Experts of a small language model.
Size: 8 layers, width 160, 29M parameters.
Experts: 80 SwiGLU neurons an expert, 3 picks a token.
Training: a variant of Adam for the experts, 256M tokens.
Below are experts of layer 5 (counted from 0) of a mixture-of-experts language model. Rows are named router (the router's row for the expert), gate (a neuron's input weights, with its number), up (a neuron's input weights, with its number) and show model dimensions 80-159. Each number is 500 + 25 x the weight over its row's rms, rounded and kept within 0 to 999. Numbers have three digits each.
After each expert's rows: "mostly gets" lists some tokens that are sent to it at least half of the time; "comes after" lists some tokens at least twice as common just before its tokens as in all text. This comes from a sample of Wikipedia text that the model never trained on. Tokens count by the router's weight.

# expert 95
router:504493490501544480511536486537488518524473518522491493504464483519505520484533503502521511489574549528535483509520528471501487471513493480509507462459491538515524509484551512495537517496491495484487424477511511456511465508495503510503507448
gate0:540528489505523482507524463548475499486465527507506494504549475544511533515511473500486542512499517528498525531515495524545482469481505507504516523523489499502473466486550484523500517482524519479476480488523516440482507533498506490507526498
up0:470498515479539477491537515458525535468503487510483508519497508458520523524498504490537499487464497505538470490519481451494440560499485474530509490498517510483508521526490479490493516505522473470523542502524535497493484523501510484517440492
gate1:510516511531518462483505497495533513531514488533489464484493430524524545496535438514545537514513508557477559526497519490496530469460520480565515494484504481502522524494506488494491503497504462494475496493460497522490490558471521498502477537
up1:509465511534476495507511453467499531508501537539482506458497443500504500525513492521538477525511479538499500532490526474522540501474553521525514491483556498509513509496499500458509521525452495476481454514504495498461445528509492456485493467
gate2:499482496524487477504499523490462517543483544526446461540458517527477466490504478518531494516543532521541501530482483487437533525500559479485518510511480463492472510485501506495456481503506531497513481470500471515466496486492488487485528488
up2:498499510515502554499512471498520470489515464511574504483554513539516530532489554529494522486481512479460482471492521524532468482475454534519497512487508501493518531468537542468529492511508510523466517526489521506537495531497552483485476533
gate3:482485495505498494517481530493474472515500490431484503530495536439535495496483540523533516504494515509507487494477509483463539502522468470461483463484518522526540500494475460470469563515502520520504484526526492477507496515493522488500466486
up3:484495512467508467515491435456543525523510513500472558516470503536433495499474514461504520520485483497502450504567514508509497497487524458472514508533504489498466508480471482481545487491519458514532507476438514519469510476491546475501507500
mostly gets: " million", " killed", ".\"", "illion", " death", ",\""
comes after: "0", "'", "5", "4", "6", "3"

# expert 54
router:508483490517539453512522479484538514476501501463544526541483518514463539503492499489489477517537518531522461573463499480510514478523499502505500478432498500464548518461507508468527510486534460519477475466522540527503482533463524499488495485
gate8:476507508502529435509500474535509436470501506536527503498482538502471482493503545467529530521522565536488464470475475531528531482487473537524461512503463556499519545516487499484472532525511505492526505507459469502527488501519506505474474524
up8:506542520501524446541509472551554498474493517511495518457483524499482501510462541456469468499474508477502486500502490530524524488497519563516491527540471541486510497549485538521495494527491530518548521502493469489546456510490550492482477458
gate9:494498494538442527468475558542500496505501510508443507490475534522516443487523470512484529524507474521491480502507514515480485535510497537514489500503460499511479542479472504489502509513483490502515511497497492528506510474498493482508504492
up9:476505554532430495544498487468526494460529507457489487498552483495508500514470485478456529509474477535502480552474480435523488531469521454491531517479459498476545477496455486474492483514499515497514504466481516552496516487523529458521504495
gate10:471490505472469516509505481519481459503476530465512491512519508471461532501489505505483468502547536533516519536476503524526492475486538535490488517487478486485506513532511534450428498493518514454569545467510523486530511487512519507468448511
up10:495459473520509509469537495486489497489520486499470501482470510535526521519510504491503549495511492600503458469513516508466524500507480460505512492515513513533495486443490480513578543512458488518510449494507467441511471537479490488519535459
gate11:513528511522497516521508471506489498460535466489478536475520495527458485521482505456530507468476533497508465511484481476528516488588456484517539493509478429476490509496546517510534502480465514516555501483471538519498466490512469476521518515
up11:522520476460478479498484475496525544457512499486518496513564515525499483499508552515476503501466510498519524497517526478503490536440514499483499478511502525490519514460467484463489478511473513499450453549492496490550524486488560485460476485
mostly gets: " Ch", " s", " v", " ch", " sp", " Sw"
comes after: " the", "-", " a", " and", " (", "S"

# expert 6
router:523491483482523508471512473491533472464482491505469489548473489488500530525517519491504498516530484526490489505495500471482516467513508511545502499457476529499522529479515511495490488511529480478445477480522505504501527529523527560487443489
gate7:520480548511521524524504493492534533483514479501527497516484460553503484552496522494515491501584496525500483489492487520449507495520475520487499486476494509521495534496512514508526503437515535491520509497479453507496487504511509529467502493
up7:455492472501509495492528506473488479496455499469518479511496520460478538462489508444461508473533487496484508512489506484494448476479452462478535525489528485541492414479524483526508501510511466485460507521506465466483519484476517485515500498
gate8:537530520523476534485472462549506514524504512509475487500480476506580530480458469552508457500516481503477488527480542514467514446473511512482539476497468479487504540520491462478527498477486519491496499529504529514486500522527511524490502532
up8:524482502516502506526484516490551519524484533555491512486509533513503531481464494519493518507469518496464474527536507499485460479535458477537486476458500532559525473487524476496512483506506468533479498490441482498486497476508504433507500491
gate9:557519436451477473488465520519473509515519525435448502504491451514499506484542510495452448457506448515479496513474493514504475483490503503524504485496546522545484459500515529516496447507538487482518512455490517492503473516480509516503497464
up9:493485482496469453512479500484453465505505485444459544489510483507527530508525488506488495514496486499494501527492501511565483492487490493492482506465513520520497480520490475550496473542464511517490499460512542554498477466475527538494496511
gate10:490546482525511499449465494462471530500459540516497520487517567527514495466548503496486503496521471455474499501478534538473542501506540528480547497460526516529466531507486499478488493473488498521481499488526453461521491517519481520511498466
up10:528504531466464497492497532470516500452505468503510516495510487480471530510511503513488512478498482482507498520506498503492527467499489496531502551522527467500508491472535450511495457495455470462512523476496528512456514468496494408527536457
mostly gets: " private", " km", "stit", "  ", " largest"
comes after: "°", ")", "0", "5", "4", "3"

# expert 8
router:518492486481515526507517484502523479493540449503461513549472495478507514490522542460515492526495494535506511528518479442475478518522542469511529513498496485483541504493529490486485532511475491500501470489484498493539464566499509543511494513
gate7:529523513517513490486550532463529491441524514465562559519489510495526509499485515494477515489501472517494446420496501492483506530478542519460493533514492492510468462452460492517515489471513490542489462511474468513552513536529500524503532479
up7:453477507522525482479516494494454510509500469564466532483494491505495479500561542473503472516485478504514497485552502489516485504482471519556526503521474487516532482519530490552509498472466525541499503506500532476493506502526475509507463490
gate8:511509507525477521474523478515483475469523503466497501519486545504501488481479552481544475476479470524480498463545494500498469504556520544462495487461522505490480463537446454548493504458532531466537516464484495493504528512549517511514523492
up8:468506552520485513503501461491520501530505526511519506514475515497502494491482569558496472449520535457498503518487454484456512486539555533502537493491494480528533487529487523517469543496500523451496480510535515525489517527503505513497488499
gate9:468465509466505540497562490478531507530477479517508493498496454476488511484551493508479508455518519534516476526510523515438513510444476496511510545497502489515508489497493514478496486534496496453474519509505511550511508485518500493479498475
up9:500471479494496508500499515517517481484494515476506531469568520503521514507484503500505549513484466477502546494549498508496486494479519491529520477501531488495541497492500462504528548495469507504450465473543438479488497504497461511492464475
gate10:520533537504507492514486474481455458512578493506511464462531480491505490505492499558449470454558497444549449514463509509532507531484492504475523495512474496489500551491524497450503522551494501478512526513491480500517490523494511478488489457
up10:482498531436528491510504456484507494520483514519501455519524456518517489520544497499516462497479484468532477518477480490483504472488512487529533524507483522512487524499502527494504504477517492508514534523494532505486491455523504508562489480
mostly gets: " f", " typ", " cle", " bet", " prim", " bec"
comes after: "1", "0", "9", " ", "2", "–"

# expert 7
router:503455434507487467472506500459501506478482448518500473510518516477456507490525489444509474497512497516481424532498433469518528453511492494519496458485499511494507518520524504486499511505502535495497503503506537489543502542495488479487521521
gate1:495530508503499450499543515531485506488481510558490537509536540496528512528507484502482499454563514510479529482496490464452493474517512491496472478548531547507480505481530474498513504480507475520523511509501497506489502565422490504478514519
up1:512515507487508485533490511509496508543493540533529505511537491528503552520507471524443470443444504522509514500533556534490472497508436525506484494515515519503481528501503488504493483495520474526486554512464512491489491530485493510487510460
gate2:495497526480501499502498504524497471474506440526508553509502489497458512478563539496520512479517461531516483525481535518540536485562487513502502511504502516521485490503530445479480494523475489476506505483467526477514504501480522480541486539
up2:485527517475481539493479499514494477501530483485463536493475488484489496488520484482546477523482475490485463496532515499524512465493468524533478523537521467481500552527459477467490517494500511527539509539498542555508533449513481504502545533
gate3:487433458469440513472513485509464523516466542526503474488540481473511499547513555506512483494458483514502510468518507495520465502477485445498502503496511498522482510529497530548506502467498486458471547470492495487514488461516538504513469551
up3:463490485469530466529489459490455513539498532505524485527546538477534493531502527478473519481522525495515479513480485462480492478468524470505517510479492574495498505501520485524480505485511461493487507499500516510582474507471516482507491539
gate4:459507476507465501491499509510523518496528474511514492509541470486501482571472422484453499480514493513491530538476501517502515507514509482494499503504553510542491468486479469472464516497440515501502496496510492470454508525461528474499528486
up4:489494479481490481476490500489525484512499493521511479525477508495528498530491503517464492419551492495497460492476484527510496451536500515523484535529531481513514505503524430454480513493510486542497468517482479490508490586478497521512526458
mostly gets: "\n", " ==", " ==="
comes after: "\n", " |", ".", ")", "==", " ="

# expert 34
router:508503449463530479535533449483511487494518484495494517523518495510474530515545508482515514504564507535492500474490499490478513521493519429504484465517485502479513524491535498471490465498482518516491499480473543520504484510505526502519478494
gate8:509499501516477524477456513477502519519519489499498518506522490501455521505478477503498471528504469489535482518460536535494481516485500461489504482492500438492508485517459471488469437508500495509488470459480514520516542439462485440512525510
up8:509479474474461506521521543482527482477484529501493462512486468497512521506493478454491493510522489498492527506512486477510480511526461523525441544523525501496490522475535469542501456528517477512544517495510444485521507490495517556496480467
gate9:480507455464513494495495510487523517449496485441477534520577499509537561469482531506507508480496467500529497501494479497510504459503493529505497501487457489475509499501472479489473491555516478479496527488522508468521508506498505529535508511
up9:504536451492506467487507481465499476460491510473559504497472441486532457514450520497494502504506446433547520507485521474562476498487488519479498518521477472461511500496438492497435490535489465546513469496520522505496483496534544511554499515
gate10:488487485524483521530515482481500524515472508484525524502448517481541532507513504475456507527455540499510494499537484496498474526475488451532505520533475507505492491514510516498474557480515491497567487512471522531483522533526514522493511547
up10:507502521494485497505466515524490537506504482477527439528526467507523478488501483513552506504525470480485469522459520481525512495494530542461527493489503534495487500480497511527513446497495521531500503494537503528503465441503508527505458455
gate11:522522504516506503496538506462516475504477491441544487505483512488494519483483485534489531461480543477511487490548460480501458499508474477498490467473497469479521482480551522522523494537472517475545513497485483463477462466482500484489498550
up11:504529481504427506481502493489488506479491509462537484496508485450508494473500488507512520513477484463515508519524496467464410511494474472503525484479510497490489490483508517515487485515478494490567499510509509501485491451500510488505508518
mostly gets: " W", " he", " He", " has", " who", " she"
comes after: ".", ",", " that", " where", " which", " he"

# expert 52
router:494509483496508518511502489494504491485475479522499540524516490506490504491503497543489512486552535543499501489538443505484529470492469523540484445503498502524494498481546474510485522512537493502459443485520507491504551534460490489499475462
gate7:516513508527508487471483508510522509478503494504500462488501515504515469488504504408525482521515456516499484506482524426525488431494469471457502502497543507521519517513495499513458482518464500499458495499485519505460484485536490493471523451
up7:516553542489493489530475491528496533499474497515501567502519508501545459550509496480510523492493516466497510534539511528487531470551524506516469461522518504483497520451495523520451506489496509508528501494511527496523526515482528522494516496
gate8:492502511491504488512502477470477507498491527468523508461462433516477513517516514512521536534499525480476524503494490496553476496521522491476472465498500521487526525531517505532470479515516472496527516523480497487466502511494523461519426524
up8:494492486470517501489490486448523499524493477494483508499514474469514494468503501518534514472518526513434504533497481512524492544530526501505446497527541514546501481500466504517486520499486473499472520496478482470490530474485502469499435528
gate9:505480447483479491485518543521491486487541517523474549492521488469454534484500505493523505513547501495479496506512501510526541511549502517480519487512510558507505530485534550503523491481526490477508505486470507504480513513440484515486533465
up9:510525461452478465504496516487487506504556513472515539521536490460492487432480493511494507484563528500525480473513537511535494520522512519515489500470525487512529512503516546509470495454481488486458564511474513490511507507477535484527505517
gate10:495477510545538517476513491517482485500506467503483430482463477553507527529495466522513541519534532544482521509506469530502545512568448479522512491511452534525497487541489499492508547480511518507513483497506504479464481491473480501517511519
up10:543469489514501488492447503500514481514561496510457496498507494566538481487476474552509495477512548513480528491507491505494519533476524504515483493502507479472501500478512500449474520480494508466556506443546477490483498434500481458534498508
mostly gets: "″", "′", " Candidate", " —;", "Š", "č"
comes after: "\n", "|", "0", "%", "3", "4"

# expert 59
router:522493460493531509493512520501548495479463464513493519486523515512461590460526499497482478504570497532477511519518496495484503496516500502537532486497447546536480487504467493500498470493567472510508488493471486478509454510507560517516475510
gate1:461504512480458541453459506489509500468463444514524519478520545465527527504465481458473485489476515475481496489510517490481462469516485537507581531530480516480505509482487495521479492490497460493533504495491493446499487525518506502493540543
up1:497498519463523498486465519482499508500490470508545509503490505519488519483534521499453416507499447522480494499494512488485481521516554491492491502519514475507511494509469449499471511539533577529558525500483488486538535515479470513519516505
gate2:535515502556498503545514498509509520525494508428526520491495460501528468470489528496500470508479464461495499492508535495547489514482498490512523506448493558504468472521510479528507461517504518530521523520498485487490448489462481462483499455
up2:471539469498542500530538537511535479470464433465497512477496484498486480510494488468453482510497449492467530546482542492483472527495542506501556550529495522475450471503472469495516492475475501517527527505497485485504498531487475499532488537
gate3:484522487506486511552523487503503464509452500471499529477518507480465499515471529499552507461516478504513493486517480533538490488475526508540452473465550481507510471493504503532498510555512454490523509462515534502495473500529492477486479499
up3:466503504469455482535526502469514499531461529475471522463491545482506512519525512500549522466505469487496510493497526540502507530502547473492479510468557504511497472479517474529505513554486461493508482446518506507471492514539480490490538467
gate4:490507482466528459519509509523521498475509512477527474516458473539475473494481529521507458484524508484473458457521473551458503492490507486480501506525486516476489532489506537465451458481562535509538524544501496466494484452512478524539499505
up4:518488499502477516497507514482474499525481489511444527509543545517508523509525459528469544538504488497514529522483503466527497509506495507512542528496495502549496485494505521498552548543459431498505485520514496547461510548490539511501492470
mostly gets: " The", "The", " the", " A", "|---|---|---|---|", "the"
comes after: " of", " in", " to", " at", ".", " on"

# expert 51
router:536477447488489497517526481479553476470495467508502498515479503502494517508527567479493502542531490550517514527503530518493492461488513454509490494451477527535520533507524526501530492487542455501504491497507503500514480570481526529501524487
gate0:466523486484533469529455484524511488480496494502517510475459514483473496532497499475496494503492498543518485518525516490436491456519548521487490509491509529474515488483534508522490481515512484499520506510510492518518495472468482467559499507
up0:500491499545483481531541505576529501518497492504510541495483524481524506496517477525504510492514538479473484491506466491515526504506469502492535472518509489484511486495484501486502517482499475493468442443506500479515468489545497511480455504
gate1:538519524517533516510525525475498516507463523520496499484505515544465485491489481530532490495501502493513518501529475500499495514466439487502503448496483527502509491499522536447530533480468515512472524469495533511541459490534502465497528502
up1:474517521520503468511511520529519507465533515509491491486555436521482478545504486508449537518501527451494540544481515531505478502470483489512537521520522499489510512501536513461455515459500528457495474490510524498557474503481478469504506495
gate2:505495492478472512483513469545504483496464473520510529537499486499476519498490532557493490492499485484495511496510531512512512517490527456498532496539523451531484487564495430472508511476539458446484511485429492499538506496478486458550511493
up2:524475518497492524492484535466522544457520509493509477487519518504483502473562526441513515481483496511527471490523515496514509520497516503505484500492515490497517539512497546540500493482530489486511514495502490481531517449506553511430493522
gate3:507527534497498458529483522493458448483434485486537528483524463513501523530527517517510500500550528500513495468491504469488487512478478545519489479474512495479503479471513512487496498470483554516521510489514508502517505477485512499467489485
up3:464459499454527454485472471501477531538519484537485513510492504482515497492522528464510517489532519541509472511510510508493524455502492474527510500522469474488495486506482522498521573539481457504495475496475492474519522499502497499451493522
mostly gets: " so", " Wh", " pol", "=", "Wh", " cond"
comes after: "0", "4", " is", "3", "6", "5"

# expert 77
router:512467470497498490532517513481510497480529475547484483493504487523493463510542484474478502479566524510510487506507465494498509471507531473513502463528461528503510495456512503530476508484473522515464450484493524497480495598486512492439490462
gate0:488525483476538513494477495510513480498467540494506485527497495492492474502505475513490483475521457497538488552447470453504492494508492532469531515514480503467507511485482519485478472511455525482513495516490490508466512465511521535533522522
up0:488453502517478489439492437538476478500488512439458488515456473529510536497557505478517502508517531490481516494513490543451488542529531476527526472396492493500525468510508540466474493534502475507484519509504489522483453554517502458487498491
gate1:483514487509506450523483558464486475496491478525463550482478537478507452541449494505494498468510477524485483488526503495512497475459531551527493462528508460518514532494466523494540519539506494527482498523517456531488527545536522517506541489
up1:525515503500486536517520451480472494531540510441529489517520471463506481512534539479490463440477545468501534544524505496474496508494487437515522506489515467502473497478529532496488483500490470512460500505489496486494498470533546458501467483
gate2:523496497458507563498517507440510527475464478436512488528515545507490530510509508510478548487514481477483483479479528489504529484459475544537475553497515471494497461507497505502518457521508479509479504541521490451509533542513483532502528490
up2:503507504518496481443478518507505508448526528456508457510496481513485491509497489514581482519506550521477486506456521511468471509463484485485514503454484487452471493459499504549526510473494514507479531511487536448496524473497501465531490473
gate3:456475488466535462528499480439458501488498469506460500482520449458505509481515505487529487487522511509492478521504518515509492482504495511524521508490426500466505522505490485522542508527511469545511466475521525473480493534534457510477449529
up3:484499488472520501523491505509485485483511462524474483466499479515513448494515487502486496509502496483476480518538499517501477530478515518486474533506472508453522488505489462526507489520488461525526510532508565503473498494542510534491499524
mostly gets: " he", " He", "He", " she", " Com", "ious"
comes after: ".", "2", "1", "0", "9", "8"

# expert 57
router:478482477519535504490509460503475475483514471491507502541494472506507524491509474440494521489520515554479466510483456492507539495501485466523517463480490514528515497484517492518486483491508478516484490512469504472503459545476563512499454537
gate1:504539492525533514528513450508458493485509486531514487530525487485486464530485495483511485470469460487501480472537533491512499472478472484549501504545507476487512522530542492513509453497504525511504508495457541530503497539553479540496550498
up1:496509516479496490511504559548466487515492513475496497457500530532495451505505512555496481534544518488514498496488497516477479539490545508493489497485521523528487482457426511512513522512511477491513504506554490494532494457498505436542497485
gate2:483555519496502447515496462522499498489513515448503529512527470523500467522483507485514462484512498443505490525521469469476523514493527518519503497489532479489496531502507535498494491535497520509482536501487574549506521496518518490520483515
up2:477548508432523479471458491470541510457499495555524513478486503510446496493500493484507527503491500549490461478523511508471502491501513497519489511478523485516515488533471546538481487479503460509505489495464498473494508506493535511479483493
gate3:493443500484490533517505464516475502488486510471509493442541517527514437511546495464499504489540497486503459488489506493515508504474503486522500480496541495487467470468509505542487521497527503501501496502533479458512444471514498507514531536
up3:443534510543507481463498536475494511503470513531525466506431504442514503534521511493527474495495508513527533481468492446476520507502512548510514498481500500462516524466513482508485534510462502506512501495497504574483512509474512431485478498
gate4:485515492493470485518467458524478460492514540526511519510441470469494498464526480483519517439493525502519479557469504498530488489511494496468554502444481514470500488499563508515482466499508462519490517473495513527495461481515498489512470545
up4:536532564533519459493488454501501526516497447494483484495473505498505545517484521534487509505556493521483502535463466515465476532520481560545486541511488488525518494485470500508459500494504459527461485529508506526522513472458482513507527503
mostly gets: " disc", " ann", "isc", " enc", " viol"
comes after: "0", "9", " ", "2", "1", "–"

# expert 56
router:512485516472528506514532508494494516471514450502509509546499507489496520487512510455506514492530476493502465512536482477523546461508495479517513507479482546514548503510492464503518496513529493453504483486500479490538500523486508496495507538
gate9:480510522502512542532511512411504496497491439536485493471537508500503494498508469507476480563512475510479483511533521477479517519504486506484515518472487501525527505522453456504520464492490487528488507479537457501506512483503521523453490456
up9:471476502496517445480481496489499524541500510497483528493481517515488481497501528517483513493512508520526519521505474518521486531480477452517488476497531507460537520526502501477551521492487528507463463480531445487498491553495481466503489442
gate10:476503481471492504458497555551478505517491478504444515499493496501507477519459492460457512491506511487464535527484502506515508431461496504516492490482508475497518497494491491478519504503496423494513473522480495527487506500533551522480467522
up10:511530531512524465509501441530465532518508531497516526461490452582485524454491528511500485486510529516506504458551523519518510511515522474490527504518501500471455526511496454509548525509536548543528487495502523519511490471510494515516522488
gate11:542468498514526478535494526500518520516512460479480515526539528460529560513503521494484486504490481489501548494494505513530499475501477498496489500465470487558521510524542503510509473467538470508512490470471492486544473494494519498495493494
up11:475519526510518467514521467502510473505451547534492481497495484548445499482516514473560513491544538509487446517501523488476513503502516486489545486515531451461495465449500482483511517524511494532477494533485510517470470511532469477496505532
gate12:483499469470508468488525507494513482528456453517464526511535507480528571524490522509479488454550548509463445507484498471514499500467492503535500492498507523529529505509508501507519477531484481469501470464501496501548516462463515517519483498
up12:437530499473500509499458493516507529497521454519511556539545484502544538490493493482475490477528500495467486496483528516516502506492524520527490532543555527511514510511477508514495487525478497472549506470495490514489529484498502511532536520
mostly gets: " title", "pisode", " same", " classification", "เ", " episodes"
comes after: "\n", "-", ":", " classification", "ia", "ific"

# expert 55
router:509495493495534459507546496482517520518518493494482498517494527486499568527519497490496474497525494541488499524496511499516512512546477513531532484439478521472527474478494503546502508536516511505482439490484493475500467499513501506525499486
gate1:519502484483494507490500498469522509499550518506484502500501455482499548488529520516508494495465527541481456472529446467512517515524492469497483487463526500516493426494483506513490519497467494506473534503466498486525513517515462514512481457
up1:511460513518473495506484506476501513513486480469483500483523509495496490545478547492470468471505488520516486505518477433509533489464524504488492519533511484518520520476493489484509482489472496509512499537503498457443543527501510456468489478
gate2:527506544526456520505494520495512517467464507525527570515519495520452502515536496453514475540522514468568481505502494495494541455494508502503485467539457523503494505491519519544551497523486500521556545503452522505493508452501498520495520484
up2:501528456484494486469483479512479498503513479511533492524486528505506505511496461532487495501508468483460530464463487507519476517453517521483478543472560532513529440469499521476451474488464498470491508516555543503499515477487475500506515502
gate3:499504509491502532488539508477473507509498441528507525524550500508475496517476519478476472489501481525486495478496511486466500481543470464544487470485498495502525529533486536481527469522517523480524509542470534492527492505520489494498461468
up3:512473511516453485482482531469535497482526466462516524428520473527460451538501520471527519502499495475525493479474506446454484492520457498498523504542475475508460489519486543455492515505467546466544501513484520520546503515504498483514480483
gate4:518556545503482511493520500494519492510518438530487492510498514518489534488472532472516505509494474492482472507508508463447511546500518500474504492557454522529515588526509523475518506508503537471522521487473451507505476515521483531471477449
up4:498509504521489518474517454486459503486507512493476474524500496495518462472505459505463482489578479502505463498473533524499512513520504495462498513493474513511522519518516487533490498544478558515461473510518501457455524509505512517479508483
mostly gets: " p", " att", " ext", " app", " incre", " inv"
comes after: " ", "1", "2", "3", "–", "4"

# expert 79
router:517499467516497493473518507552547533501520490495460517520463498457462533474509524475509490510511502494510507498522496464509490536503481521508489484484504507473513477505502513544464571510519477507493472479476541464551484530475532541492472495
gate0:475504507487480412528510501504464419522496458496492495494494486493502535484510477503503487506469508481489487479482530519458455480544491489505478465474513495500505545474494458512479505549489492480501512487489444491468481547530510498511449504
up0:506529542539538486438494501479501534467465538513495468494541479494497466553498546467475514491548516475543487478486516478510505523459496480489514518534479492465470484507517455502530481482478499489496502522509493530496505554508473473507504482
gate1:475543531518487522519484486495509503487517486518512450515474396497517504462503488452495468494507479497487523518480482540473520477507530507492467519508474473487490468534460494457508485513503460520484519504487507499503533478485492517500461536
up1:501492567525510486491499481538493484536535476478556492481492515492448509490505506482567526503514473480506473520490495481510502493526494496493484484497477490506490458534495479483556520535506527489501556472500553524485482455509463512535475503
gate2:468479521499513521486535466494539502532520535489521456505463530522496455464479487496484530454487494503509518469505478431486497529535512477490529470482533478520490508462510490457512533496507512518528479475482474499504498484486518502501450487
up2:509535481554520495483494496526526542539503455505472449486459488513499519502469497479468503471529529497517485462505477443489549545489466486491514455512487456523498489489489526482511498486511470526518506492493491495515540522488551478526525491
gate3:476530512517556463491507531507551511489452516528522477484474520491523444483506470479502496482466469506471515494474499508503504500522548528518483525493588495518497491487467503499482534486500482516507526441476525492476505478486519523515500518
up3:497470518475485522504518509514459520469530528467490467456506483485503487542504497519547498521500482487536480484502484467487522484488482493462490514521499510486487521492494489496493473504459530484492496490522515520565516499496460437533494459
mostly gets: " |", "|---|---|---|", "most", "read"
comes after: " ", "0", ")", "%", "3", "4"

# expert 64
router:487451508482497472515560507482525495452506456484478495530507514446474500513502564489493538481516505516521513531490470502500546502542464473508521471497525477506485540495530469469484485506524472498496480488494497458484509561496499533492491513
gate0:517527489477560515494558479450487451514508551466519466462526482489542534497500480512503517481520543504517508503522498506482488511527489471515487475502483479480481522532477537531482493457481493537463515510477528474481500520509528491491513484
up0:546502492533506477538516525550497475505463512501490474476459507496428525511504499507514531553454510542506504447498493458510529489537508494508534500496492548501495523444526494514531493515496496512508510570505486472538506509487485506482514490
gate1:510492497528494500488514495528517524527483504479504510502474463536478460470484493520519455507526560498524487526529474445522495559516519470468521461516514489487534490508509503454485481497479547509495508492531476549531422509502514503481526469
up1:484537501506501491517532476493516516493508559451499496491508514511530475483453476545516526471488493459522535489525463478475467520488478430493538468480501511538527456512470488512516475500478503524501465484560504496539469519545540458548517467
gate2:476459468495503448473489528493482493489487514498496521506476495515441519532500552510515502476444534494501472539490510493495531526486489505497495517547481513453492535493563519492473547507514493498467481500494462497456523479463508458499479521
up2:531525527470501499530559517464531472462502436571529542539504500531493535490485483508500480532517538511486489448493479496519533478515505490525517522489490450506498518511507467520489439497502516469517500514442537491559484526469521518522549513
gate3:515498490523473503567500524514507501499521450486521494499538497468497484516508490435513506522455492485529508525467498524528496489489505520483543502518456509473474481501518544525513494519491488456504540517453520532495512480498527505520527498
up3:497485498499495502498469505517472547494507442479475537504482524501477533507501530457512461507501479499515469502512496472477476480489503488499476499526488508527505479487490497507482445492516434541457486547542509487488476469468499501487533529
mostly gets: " L", " Ol", " l", " el", " E", " ill"
comes after: "-", " (", "\n", " \"", " L", "=="

# expert 3
router:514464507485545477532530469499513503500477513487519487526529506461442500485496494483488482469531553535497494529500496477477475475555495484483508494508493519509518550535539510508476491501560466496460457493510525503511515500529487463511481489
gate7:500516504478553485501479553493509504486530530491504473499572488514466497498497511499559485471500477515518508444497474480474512473474487508503523507536512493500509447496507525477499558510564458461519527490493478502525510507483513500475497503
up7:458485471450469464455527538521507472537509526499468487496483513522481504466480503486536466461525473503507548520491484507477536548463499500484499515515516513494475511500503497475503499513483520512479490474507526500502502495569531482532493458
gate8:498515506459507478560472465463465492476500532468549472479521477526477507520495501486478504521485533498496469504525472516499461479479485499503455484520497512528452543531517539476457457501509472505495526512476483484512505488503501480488516514
up8:504530500419541449500494442494463527479526496487506549494498521497501508524544515475507481481483502501517473524494488526551511535536491532506500524493478540518497528501493500527499486510509500532491512511512505516479499496534496527521534479
gate9:506535492550512531558458502504501513503507498514514498442499514494514457482471446497493523537508491463543504488507525477484442538487485550463539494536502521449517479471517489542489494499483513521520540521491526533508528474500513468531503493
up9:508535488488481501467504453436476490532500516466514537496464500493505495486465487490521495513510559457503526507539489504549516441457502483486500483457519518535507478442503512490474524503505491530472497494501460468501504498504475484466528508
gate10:468531524512550483453467536502473583447518497514517492516492493514477493473484478528470450503475463538471494523505518444488527495515489507484481492502486507499533528520530474422510503527526458484489518490492493481485541506534499471495486494
up10:572485511468490458561531495476516474541516503473512482437428510505495504546523513479476520477485523475530478506529499541516469523465506473540520472457503484515498470512513528515547515501474511492523512489506496520503479502503490530484532461
mostly gets: " children", " Mat", " Je", " people", " Ne", " ne"
comes after: " ", ".", ",", " and", "6", "%"